Weights of a small mixture-of-experts language model, trained from scratch on English Wikipedia.
Experts: 160 experts in each of 14 layers, 32 SwiGLU neurons an expert, 8 picks a token, a sigmoid router.
Training: a variant of Muon for the experts, 301M tokens, 4596 steps.
Below are experts of layer 13 (counted from 0) of a mixture-of-experts language model. Rows are named gate (a neuron's input weights, with its number), up (a neuron's input weights, with its number), down (a neuron's output weights, with its number) and show model dimensions 0-127. Each number is 200 + 30 x the weight over its row's rms, rounded and kept within 0 to 999.
Before each expert's rows: a language model's description of what the expert responds to. This comes from a sample of Wikipedia text that the model never trained on.

# expert 12
Capital letters and pieces inside acronyms and codes in tables and stats, such as NASDAQ, ASN, BP, microSD, DF/MF.
gate0,168,196,198,130,192,139,166,231,201,235,191,231,248,214,245,212,183,273,262,220,242,191,221,224,198,216,202,232,191,156,203,181,160,234,237,214,235,242,208,187,124,186,189,161,168,222,195,235,193,212,196,199,169,212,240,133,171,219,229,216,162,176,215,178,191,206,234,185,184,218,161,204,181,230,202,232,240,98,249,238,197,203,221,183,239,185,203,173,191,168,210,221,209,187,192,154,200,176,162,218,234,186,159,183,201,229,200,176,188,219,168,231,197,199,238,163,179,212,208,240,167,187,198,263,219,185,182,203
up0,155,158,234,195,196,158,143,199,196,216,193,191,189,217,238,181,206,168,180,138,143,160,228,197,206,215,171,233,163,145,230,170,250,200,176,203,193,254,221,180,206,210,233,172,198,231,155,194,222,197,226,196,209,154,227,226,232,211,251,204,246,218,200,140,156,167,190,215,188,231,193,215,223,196,174,128,236,197,184,172,211,190,205,197,188,174,175,256,214,268,226,200,180,195,140,202,187,256,202,227,208,179,202,209,213,183,163,246,184,221,203,225,222,217,185,216,221,200,244,290,208,234,221,208,165,205,168,259
down0,195,196,178,185,202,234,174,202,194,144,149,185,244,230,261,245,181,148,207,192,158,186,209,139,202,211,147,192,185,140,236,192,217,204,217,204,177,188,187,168,192,232,239,233,207,242,219,193,197,235,226,224,238,196,226,167,141,183,197,173,221,201,200,212,225,227,199,167,221,133,245,278,224,199,181,201,215,211,177,146,245,116,193,166,140,229,193,203,213,240,214,219,186,220,193,242,220,188,177,179,198,178,213,227,214,212,235,189,141,200,225,192,209,179,165,255,185,223,239,214,236,215,177,165,153,222,213,206
gate1,237,217,196,189,242,259,204,156,194,191,194,218,168,194,225,164,200,196,210,238,213,148,179,201,238,181,164,227,183,209,148,183,169,212,226,168,209,259,205,177,129,262,176,138,198,164,194,223,221,200,238,182,214,164,195,223,220,212,216,209,202,153,217,207,235,175,264,197,301,201,159,183,191,213,213,173,246,255,175,197,180,194,210,187,224,183,232,227,145,170,199,239,185,226,213,194,243,201,185,154,177,193,217,190,194,210,192,184,193,177,211,141,195,196,245,186,134,209,226,191,195,246,192,209,130,207,202,236
up1,248,234,131,205,243,161,238,208,196,213,160,206,167,175,218,242,166,200,199,150,231,169,175,182,225,221,192,178,190,186,223,229,155,155,168,158,214,209,190,243,213,202,147,223,229,169,176,149,183,228,259,159,199,213,219,182,280,203,180,229,190,220,197,158,152,178,197,228,216,204,180,264,193,191,211,220,169,186,247,171,218,196,212,202,240,221,199,229,185,251,196,231,172,172,182,240,185,207,237,160,164,151,260,227,194,211,202,234,192,223,202,193,185,171,211,169,194,263,211,173,184,249,213,132,208,186,195,210
down1,213,184,200,140,220,190,239,132,213,247,181,241,194,193,185,182,210,231,207,231,197,226,177,253,205,246,195,268,196,179,167,189,221,189,174,190,189,207,191,165,214,223,255,237,195,156,206,139,208,230,230,195,238,138,146,173,259,229,160,271,210,193,228,155,186,231,226,237,249,186,239,219,147,226,200,160,200,196,180,203,151,235,176,195,231,210,225,143,149,204,228,219,181,188,212,187,193,192,214,216,193,187,242,250,223,169,170,210,197,210,200,163,199,161,184,199,205,189,162,209,155,223,172,194,218,167,216,156
gate2,205,218,199,205,245,194,211,215,215,256,174,230,214,229,209,218,208,233,203,142,220,192,191,219,238,187,238,154,179,236,249,203,178,167,134,120,219,190,224,186,127,233,180,199,205,205,204,230,213,138,171,241,195,147,152,234,188,181,246,198,175,186,162,169,199,248,206,266,217,167,145,246,191,162,181,204,241,225,195,224,179,247,195,193,206,212,165,245,243,233,183,185,183,194,223,225,226,176,155,226,212,210,230,209,206,193,175,181,188,157,199,178,189,169,208,237,209,128,171,217,235,212,215,201,179,149,207,198
up2,168,217,274,239,174,164,190,238,262,229,216,181,239,206,266,147,166,168,177,214,189,181,158,237,180,258,230,193,195,186,212,172,209,191,163,185,171,220,182,184,175,212,187,172,227,190,216,196,216,194,175,208,226,187,179,180,177,187,205,213,188,232,148,208,161,227,216,216,174,215,199,229,212,218,250,158,195,150,151,202,151,244,214,152,186,192,161,197,206,158,193,204,269,224,183,198,183,131,193,214,221,212,267,245,196,270,157,207,187,202,196,196,225,216,214,189,207,212,147,222,138,228,221,221,151,170,192,209
down2,232,235,187,190,221,202,192,217,188,196,239,182,139,172,232,179,222,259,184,235,243,180,149,181,235,234,181,181,176,206,255,188,233,236,183,205,229,196,134,222,175,201,131,208,213,157,176,204,188,191,177,224,209,172,233,181,194,210,175,164,177,208,165,180,207,214,204,188,213,215,202,249,177,191,219,187,243,209,158,260,204,217,190,126,178,191,264,237,260,201,213,170,147,203,188,225,227,250,216,195,148,185,227,182,187,236,178,245,190,172,205,230,151,206,207,200,192,160,161,164,196,199,223,173,229,282,200,169
gate3,156,219,216,169,242,242,183,157,143,186,187,191,204,215,227,167,183,168,172,242,183,230,177,217,165,244,154,166,139,206,158,184,204,224,235,204,194,195,187,204,217,198,164,211,240,160,203,190,198,195,242,140,236,234,160,225,266,195,219,144,162,196,139,213,161,182,229,169,240,184,155,238,215,226,211,225,197,200,188,187,250,232,202,197,250,159,221,178,205,251,221,165,209,215,231,229,193,164,208,187,199,202,234,206,247,228,196,196,215,153,186,231,246,164,208,253,151,254,174,189,204,181,192,213,222,218,149,196
up3,176,183,272,201,183,171,217,184,202,197,219,251,208,208,186,161,184,228,195,234,230,144,154,208,161,219,180,225,201,190,216,213,141,178,242,207,176,231,186,236,187,229,172,196,231,213,155,202,211,218,231,181,222,218,172,206,201,200,237,181,178,178,191,184,185,222,211,154,210,202,238,241,142,212,139,189,158,212,192,175,235,236,201,222,236,206,194,204,156,232,167,187,127,237,190,181,229,210,187,179,171,300,188,210,193,257,177,198,215,207,242,182,185,225,151,232,237,190,241,153,191,209,147,212,230,277,209,192
down3,245,236,192,233,207,228,176,181,187,221,208,208,182,185,214,194,173,243,220,208,215,190,216,243,216,163,143,181,197,189,142,230,168,187,219,208,230,202,159,181,246,264,203,198,208,160,146,144,212,259,144,204,194,178,228,230,209,206,200,174,190,174,206,186,204,174,214,171,165,229,201,191,184,239,201,201,192,177,225,200,182,151,162,192,157,164,187,211,143,268,186,238,156,178,184,203,203,264,222,188,165,180,213,229,183,227,221,236,218,168,185,183,208,186,212,203,192,298,163,223,194,251,209,214,141,260,246,196
gate4,213,181,193,173,253,235,155,169,254,203,216,196,199,191,168,244,234,235,188,227,228,202,240,252,194,186,207,201,176,234,249,183,197,203,202,201,211,188,160,269,204,219,248,256,222,223,137,210,198,179,182,159,174,230,218,187,233,149,180,179,170,182,160,154,194,159,201,198,193,165,190,195,176,157,231,145,203,187,212,236,178,143,213,179,211,172,153,198,177,211,180,202,182,225,214,230,245,182,192,216,167,207,186,237,192,253,271,222,228,172,230,205,217,134,196,177,176,168,193,198,257,251,148,217,212,241,188,180
up4,171,199,228,233,239,212,218,199,203,195,185,168,203,236,205,180,146,195,172,173,206,291,232,211,209,182,208,203,153,213,201,165,182,226,159,214,196,187,211,172,244,251,181,177,245,179,173,182,209,220,227,222,222,180,214,147,196,173,213,180,229,232,207,194,189,159,169,185,214,185,198,126,235,192,206,173,200,211,222,216,225,195,201,127,229,250,202,219,188,191,168,191,249,215,212,175,169,171,195,229,216,216,203,178,225,257,222,162,198,150,175,153,190,178,243,146,215,183,168,211,215,166,198,255,319,208,227,223
down4,197,184,173,218,203,215,194,216,179,243,174,260,180,214,232,192,131,248,169,237,205,200,174,185,229,229,162,174,234,154,147,218,208,183,231,221,259,212,200,182,185,204,185,182,204,192,186,194,215,242,217,184,228,184,182,179,203,226,177,195,161,142,230,223,211,190,221,197,214,192,249,142,218,146,242,227,203,169,192,204,220,203,195,187,247,214,132,205,214,189,215,228,227,268,223,244,205,162,209,176,158,219,205,163,239,248,218,127,207,159,199,141,124,192,202,210,221,218,192,219,195,220,177,170,237,194,140,236

# expert 49
Final head nouns of organization, event and place names after National, World, United: Football Association, Soccer League, Championships, family -idae.
gate1,210,176,219,176,251,249,189,185,196,153,208,170,205,176,192,235,208,184,223,188,187,210,147,197,211,169,173,206,129,205,155,171,209,201,246,258,191,244,158,203,193,230,231,166,236,166,199,178,187,252,155,248,299,183,246,208,241,147,172,224,183,164,155,277,177,215,182,184,238,166,214,167,175,200,196,198,214,197,176,185,207,233,251,188,219,210,226,200,221,222,151,175,172,190,217,185,248,221,233,174,236,233,182,179,176,209,189,187,249,170,195,217,168,214,229,178,222,196,196,175,191,206,147,240,180,221,217,176
up1,238,231,250,169,193,204,165,198,159,186,170,202,180,193,160,194,244,235,209,260,221,202,229,162,202,199,205,227,206,227,182,154,245,233,227,192,179,240,215,219,210,136,211,174,198,181,198,231,244,173,243,165,209,202,155,199,231,166,191,211,222,190,216,188,120,203,187,195,186,159,172,191,176,278,205,156,232,205,192,175,210,220,172,164,251,183,203,179,216,226,197,174,189,173,248,219,160,188,212,206,185,209,242,249,161,219,236,220,194,185,215,208,163,227,212,297,165,175,242,170,220,208,160,237,202,201,197,132
down1,254,210,161,173,186,218,135,207,226,145,157,245,186,204,216,168,170,219,153,245,222,186,186,224,188,189,181,154,229,210,225,182,235,245,196,221,191,213,189,241,265,224,220,161,249,196,177,182,186,193,213,253,249,225,200,151,186,242,164,203,138,190,225,211,194,203,257,168,205,208,190,192,197,177,167,204,232,198,189,197,190,186,238,175,213,184,270,169,250,164,190,208,218,172,203,187,237,181,143,188,206,219,198,197,174,185,236,177,243,157,214,168,167,221,169,167,206,212,255,221,185,148,166,241,175,209,251,166
gate2,216,232,237,228,196,177,126,193,141,234,177,235,189,229,226,176,148,190,191,211,173,160,246,178,158,194,176,205,226,213,194,229,186,253,261,196,191,266,178,211,214,238,159,208,181,180,190,156,215,145,162,205,233,249,219,169,205,247,184,216,180,160,204,260,217,157,238,235,157,215,219,168,185,193,160,221,208,207,233,188,207,204,199,179,173,178,236,252,164,194,195,215,222,200,182,212,173,213,210,144,252,224,267,233,209,211,143,199,167,198,222,171,164,212,141,239,194,182,219,182,222,214,196,201,162,203,181,203
up2,182,214,155,164,219,204,179,195,195,179,228,187,220,208,203,219,195,193,191,175,234,168,179,177,164,188,177,214,223,200,173,139,247,149,203,170,168,197,162,215,179,195,230,193,202,204,181,185,215,184,210,176,212,195,171,227,203,189,173,117,185,197,294,161,167,204,197,211,186,186,192,193,177,256,152,194,194,229,161,223,240,212,243,184,211,216,222,236,209,178,241,212,192,213,145,213,225,160,213,176,191,251,193,138,198,242,230,198,156,221,249,210,166,177,226,222,128,272,198,227,227,255,217,257,253,191,226,171
down2,208,238,236,250,216,158,196,232,219,259,205,241,177,186,230,255,172,159,221,196,155,162,207,225,200,191,208,182,181,247,232,208,235,232,184,173,204,132,153,187,150,252,179,259,193,162,232,174,225,216,183,170,144,201,240,202,158,211,196,230,194,163,191,174,197,266,203,184,155,196,174,231,222,185,178,200,218,214,197,208,202,194,163,189,236,234,253,200,188,222,207,186,179,189,273,201,150,229,186,157,142,204,212,195,198,220,219,226,169,210,246,182,166,234,190,155,236,194,179,177,150,181,229,166,170,172,212,222
gate3,208,202,238,225,197,170,228,201,269,221,173,220,155,211,267,204,188,191,158,143,223,213,240,114,192,214,179,143,159,164,235,185,166,189,207,107,185,198,262,174,194,206,194,196,227,193,212,215,163,211,198,171,185,165,211,176,238,230,153,177,180,225,225,220,193,218,230,210,199,207,268,208,207,257,180,223,252,212,196,215,206,230,193,140,205,159,221,204,187,224,198,187,187,176,227,221,208,175,189,189,170,190,175,197,251,197,242,207,208,172,157,190,248,209,199,202,177,197,172,148,199,236,173,165,237,188,165,247
up3,240,160,170,167,215,213,228,226,205,234,234,212,174,195,228,142,244,228,176,184,172,224,169,203,187,183,181,197,187,169,178,230,239,206,212,174,196,232,254,196,238,163,195,231,169,240,218,172,148,231,228,164,265,210,220,152,228,175,190,142,252,204,262,229,167,204,273,181,208,193,197,231,160,220,189,181,223,201,209,213,198,217,215,201,213,167,190,180,242,229,268,202,187,200,219,183,197,153,208,144,229,222,195,155,171,152,228,220,131,193,163,224,191,177,186,224,204,155,172,259,210,172,170,170,204,175,211,187
down3,173,165,173,198,157,195,155,183,271,209,198,227,192,186,176,140,200,213,220,198,207,223,230,183,202,208,204,184,178,174,144,187,216,200,166,152,203,218,263,222,206,195,246,210,185,201,159,228,187,211,210,157,289,233,224,162,205,239,166,224,157,140,248,203,178,187,175,220,190,206,151,182,171,191,195,187,250,251,195,205,199,210,216,162,190,186,216,177,189,240,233,185,171,265,150,261,208,170,182,211,177,195,193,236,254,250,205,213,242,249,267,173,210,175,196,221,184,166,217,215,211,169,220,176,163,185,192,212
gate4,128,188,194,191,244,230,248,200,163,219,208,181,185,193,207,185,188,245,196,211,185,256,164,205,205,228,194,196,251,186,175,224,208,193,219,160,226,191,167,172,193,183,203,195,185,196,142,123,192,240,239,200,212,192,189,126,216,245,199,197,191,253,178,211,208,158,156,188,238,229,223,264,217,236,221,176,192,191,223,288,201,216,168,206,222,181,259,217,230,209,225,179,184,179,168,178,151,229,241,221,231,161,190,233,242,210,238,148,172,203,172,184,160,209,216,248,184,197,239,222,159,216,182,217,177,172,213,231
up4,227,242,251,248,245,202,223,215,226,221,212,177,244,230,181,175,183,240,165,223,197,263,220,189,208,165,191,154,203,210,230,179,232,216,209,202,199,193,147,182,186,192,152,227,262,242,200,139,162,247,216,219,195,182,202,186,259,226,210,178,141,192,192,164,195,194,157,161,221,205,249,211,177,241,194,192,183,249,182,227,195,169,250,164,200,200,175,175,200,200,184,182,200,241,231,158,265,201,167,168,208,230,128,209,172,200,190,140,189,177,206,242,196,199,197,257,213,209,167,204,213,206,155,156,215,232,236,174
down4,202,205,182,224,159,199,187,269,193,186,194,231,214,194,180,182,207,208,184,241,198,235,222,161,169,147,201,204,157,268,243,225,190,217,174,168,183,184,231,255,215,122,164,224,231,209,168,207,190,189,182,188,182,155,202,162,241,142,175,195,157,224,244,170,199,175,173,209,210,181,166,194,253,254,241,183,181,230,208,187,210,195,205,246,183,178,172,201,168,188,193,212,191,210,179,268,197,161,226,219,222,249,183,249,222,203,216,224,160,240,169,205,201,181,188,243,176,177,268,218,170,222,216,158,253,205,202,138
gate5,166,157,131,202,183,172,178,184,252,225,221,198,218,246,207,188,194,224,251,215,183,227,203,185,234,138,218,200,160,198,173,140,215,157,178,220,224,173,175,207,220,156,218,206,246,198,252,186,159,219,159,225,198,205,184,206,212,165,157,175,224,160,178,183,156,172,165,259,182,205,215,237,234,205,231,164,178,165,188,196,238,220,233,144,190,220,180,248,167,173,198,176,230,175,169,250,223,203,204,200,190,236,223,210,208,211,251,184,231,244,162,188,163,233,262,247,175,185,230,174,171,199,198,166,251,204,155,207
up5,152,215,201,189,175,212,190,202,181,221,205,212,214,154,205,181,216,217,200,257,167,221,212,194,195,184,183,192,165,235,176,149,227,205,193,206,243,188,236,200,207,227,272,211,161,210,181,130,178,185,208,252,153,171,134,174,187,122,186,215,153,156,174,176,195,213,176,232,163,179,164,230,225,233,175,198,206,237,253,182,193,188,214,234,210,202,189,194,214,212,145,211,249,193,188,218,178,236,193,186,229,140,193,216,265,187,230,173,223,250,206,256,238,243,209,173,191,192,218,226,272,166,159,247,190,199,189,202
down5,190,153,214,201,192,248,162,236,243,232,199,226,195,197,243,237,221,214,170,202,211,186,215,198,179,164,231,200,167,210,246,186,162,211,244,219,176,229,137,229,186,229,249,208,187,231,163,187,161,211,184,262,159,174,197,267,235,175,201,200,219,130,149,185,166,146,192,230,205,191,153,206,250,180,184,191,176,182,220,185,224,162,225,177,194,197,235,188,197,247,201,180,226,163,217,189,210,215,210,238,195,211,219,262,167,177,226,212,163,257,185,230,142,191,207,152,222,154,246,183,161,142,220,204,179,191,231,186

# expert 22
Final pieces of Slavic and other foreign names and places, such as -ić, -ović, -ski, -kov, -berg, -sson, Chelyabinsk.
gate2,227,203,187,162,175,197,260,188,164,153,192,172,197,221,234,207,239,177,194,192,205,141,207,225,182,210,166,259,232,241,226,176,178,208,191,188,200,220,198,172,161,163,198,263,239,224,215,191,178,191,166,225,187,194,148,170,194,282,237,169,198,253,204,185,142,215,198,184,213,196,175,187,174,203,239,189,256,255,218,183,191,204,180,170,182,181,256,218,173,243,200,138,226,215,198,263,218,261,164,213,196,179,196,194,214,210,193,191,222,197,183,218,191,248,191,180,191,243,225,179,187,212,152,179,123,248,157,190
up2,193,205,224,126,193,165,218,196,219,184,171,154,207,221,272,183,236,177,251,235,244,188,213,229,243,196,198,212,198,200,185,184,225,219,200,154,171,209,139,150,175,176,189,215,198,169,158,243,210,225,179,204,204,220,169,215,275,223,233,160,160,282,198,184,208,178,145,210,226,202,211,204,196,237,232,194,218,211,241,219,208,210,184,155,237,167,256,210,185,249,184,155,231,200,171,162,136,147,179,230,212,181,204,194,192,234,190,182,182,217,216,197,168,199,222,141,189,221,211,157,219,257,219,170,213,218,189,184
down2,180,205,182,199,178,210,196,193,247,193,245,186,157,237,182,166,193,216,202,214,217,239,165,161,175,130,239,167,216,185,187,205,178,179,190,236,176,187,214,202,231,219,228,194,226,176,227,221,212,205,251,166,210,191,220,232,210,187,191,227,197,146,206,229,200,159,171,216,202,175,173,217,200,195,215,203,179,154,249,253,182,134,244,224,235,251,143,202,232,143,181,209,158,174,192,222,152,215,234,218,279,177,167,238,138,188,187,221,186,222,191,201,167,203,166,183,215,229,209,226,216,124,260,217,236,147,221,221
gate3,154,185,286,228,185,197,208,198,191,205,187,179,195,163,197,237,203,196,200,246,228,219,182,208,186,177,204,249,177,206,230,225,230,175,199,179,199,186,161,146,172,243,194,178,165,178,211,212,158,156,180,201,236,224,206,113,182,190,158,206,236,194,198,203,261,243,149,172,150,171,201,237,205,181,221,211,226,253,229,194,167,202,177,194,207,211,191,250,168,178,199,180,236,194,205,185,209,218,164,184,246,187,218,139,208,191,237,230,255,182,240,215,211,235,232,175,226,221,221,228,236,296,224,191,164,204,183,153
up3,193,194,174,162,209,184,227,202,159,248,228,222,236,167,180,222,167,184,171,188,230,198,206,227,201,139,156,192,201,208,218,200,216,204,190,238,158,240,229,207,199,258,187,174,190,205,175,183,150,203,226,150,181,219,173,216,255,206,213,240,208,244,182,196,156,205,214,226,241,207,190,175,182,178,265,187,252,202,157,253,133,215,210,191,194,183,185,177,202,198,247,173,192,165,178,247,259,228,211,201,185,147,219,152,161,276,149,165,170,186,218,137,161,226,231,199,165,206,246,236,193,218,184,184,212,208,229,202
down3,220,223,134,224,177,227,241,175,263,179,289,192,205,196,245,193,152,222,229,174,216,237,223,152,225,164,165,239,215,179,175,226,179,248,204,197,232,185,214,202,215,194,221,265,205,228,182,208,180,171,148,185,197,224,205,173,213,126,242,161,192,240,181,165,224,185,226,151,227,207,186,176,159,196,213,183,172,185,191,183,151,174,224,178,152,195,195,207,212,163,169,212,177,248,168,120,230,212,235,214,247,217,202,200,206,186,222,193,174,239,181,218,194,186,228,205,189,235,196,221,176,161,202,220,235,158,203,250
gate4,190,186,175,186,236,243,222,223,207,225,206,232,158,214,187,251,255,220,180,175,178,188,227,201,185,184,216,201,200,209,161,166,201,185,224,160,169,219,169,254,205,217,195,190,200,189,179,196,190,152,200,247,157,189,182,161,203,149,181,190,165,197,167,118,216,187,207,237,261,151,246,213,175,208,230,220,220,232,232,139,160,216,241,206,223,222,177,208,262,171,211,214,172,251,206,173,217,247,151,227,252,159,184,210,210,227,226,180,215,160,252,246,208,200,183,223,155,195,181,255,166,241,193,188,230,210,171,154
up4,204,195,210,172,202,211,202,168,218,174,140,224,212,251,188,187,131,207,234,265,196,217,222,225,186,224,204,184,225,194,247,180,208,251,178,208,183,166,236,218,228,162,226,252,212,239,184,177,225,258,202,205,225,214,241,198,213,210,189,111,203,237,245,241,174,238,223,187,250,174,154,193,202,205,144,217,211,199,174,201,207,201,173,251,193,188,188,192,139,218,216,190,210,210,162,199,155,213,217,164,206,167,167,158,153,200,222,199,210,226,194,169,223,202,207,237,237,199,185,147,141,165,180,168,207,132,218,253
down4,208,216,175,213,188,148,222,198,237,232,249,209,171,199,168,245,185,225,181,246,240,172,196,227,220,226,253,177,185,187,155,205,176,199,242,181,228,207,165,234,196,180,173,190,246,237,165,213,176,234,178,212,181,178,187,219,185,178,194,262,227,140,237,183,180,147,195,181,193,154,230,173,213,229,169,197,232,149,172,177,162,188,251,202,206,195,216,219,182,235,183,171,192,214,231,237,218,159,185,193,177,220,223,216,164,201,196,231,213,183,176,99,210,200,193,147,177,229,166,275,244,226,261,219,233,186,213,167
gate5,170,203,180,207,236,216,210,188,185,226,235,174,191,238,223,185,198,194,197,155,149,188,230,281,146,205,162,202,198,226,270,228,191,252,138,231,222,226,180,192,181,218,182,182,251,120,197,197,203,196,221,182,211,193,162,185,263,205,147,160,198,174,196,211,173,203,248,175,203,157,232,178,182,189,217,191,238,240,238,177,171,192,190,136,228,211,233,206,219,195,165,206,222,203,203,251,162,216,186,198,170,221,158,137,231,187,179,188,183,200,161,182,155,235,260,223,177,205,227,224,246,252,216,184,210,212,193,205
up5,175,208,157,139,209,197,221,220,217,198,178,163,240,206,187,194,215,224,144,223,220,163,166,190,212,209,237,194,196,195,173,202,211,194,241,150,161,197,154,216,195,159,166,211,233,253,201,215,219,218,239,214,189,162,222,230,191,272,229,218,174,174,185,159,222,188,222,182,260,174,279,229,203,209,186,165,217,142,210,195,212,221,188,226,139,244,147,194,172,170,158,219,166,199,166,193,191,227,214,225,208,170,183,227,216,209,187,176,165,143,240,213,276,197,185,257,180,175,187,225,217,205,209,235,151,217,203,255
down5,176,248,148,135,198,199,171,193,191,197,237,153,214,184,262,173,200,295,160,207,224,190,243,196,159,150,168,192,186,200,170,215,200,181,233,225,138,138,266,184,200,197,206,217,209,239,201,178,251,214,248,183,198,220,233,183,219,229,205,260,175,189,251,211,194,150,227,169,178,189,222,201,208,187,175,229,169,223,207,232,186,204,205,171,216,277,169,194,176,187,183,243,213,233,217,199,195,145,203,227,195,196,224,219,200,167,216,203,206,167,207,176,182,204,153,161,209,152,217,189,221,194,217,183,216,148,202,254
gate6,158,215,201,210,200,176,151,183,189,238,196,247,203,222,199,248,173,246,171,213,192,182,248,174,223,238,204,222,153,213,159,177,207,214,189,222,192,204,222,162,201,211,196,224,213,215,153,248,226,155,175,193,187,196,156,212,229,290,249,171,201,227,156,171,142,149,215,214,153,203,234,230,188,157,190,211,210,181,182,187,242,165,151,144,244,207,163,227,154,186,206,200,205,187,233,173,227,164,193,255,175,215,166,227,201,153,188,174,151,232,180,202,225,247,207,215,190,228,200,199,234,273,209,199,249,230,190,185
up6,179,194,157,181,187,187,155,198,182,198,197,222,236,173,201,175,160,193,166,206,218,203,215,185,248,200,194,232,197,134,287,174,221,208,202,217,202,230,142,187,167,151,174,181,200,154,198,228,190,249,210,187,249,190,225,205,212,222,214,193,195,205,203,165,210,187,189,233,232,211,262,121,197,176,223,218,225,250,228,200,274,232,234,168,191,184,293,180,169,146,199,175,230,207,226,188,216,174,145,191,257,208,233,202,167,184,172,229,206,261,192,209,169,169,202,220,194,193,210,178,148,199,224,199,234,215,187,182
down6,162,210,227,186,168,191,178,172,189,241,157,275,187,183,175,197,241,183,205,161,222,207,222,182,216,181,189,176,233,208,203,202,162,198,236,252,183,227,191,226,197,197,163,199,189,171,196,192,209,236,171,194,212,243,163,252,186,193,216,182,203,190,199,172,209,198,200,225,203,224,278,203,195,288,189,171,176,199,131,258,170,197,248,190,212,190,200,224,216,254,190,177,231,187,188,189,201,153,192,164,245,235,184,174,220,200,240,189,198,185,149,89,194,137,173,227,188,216,218,228,193,207,197,251,162,233,239,186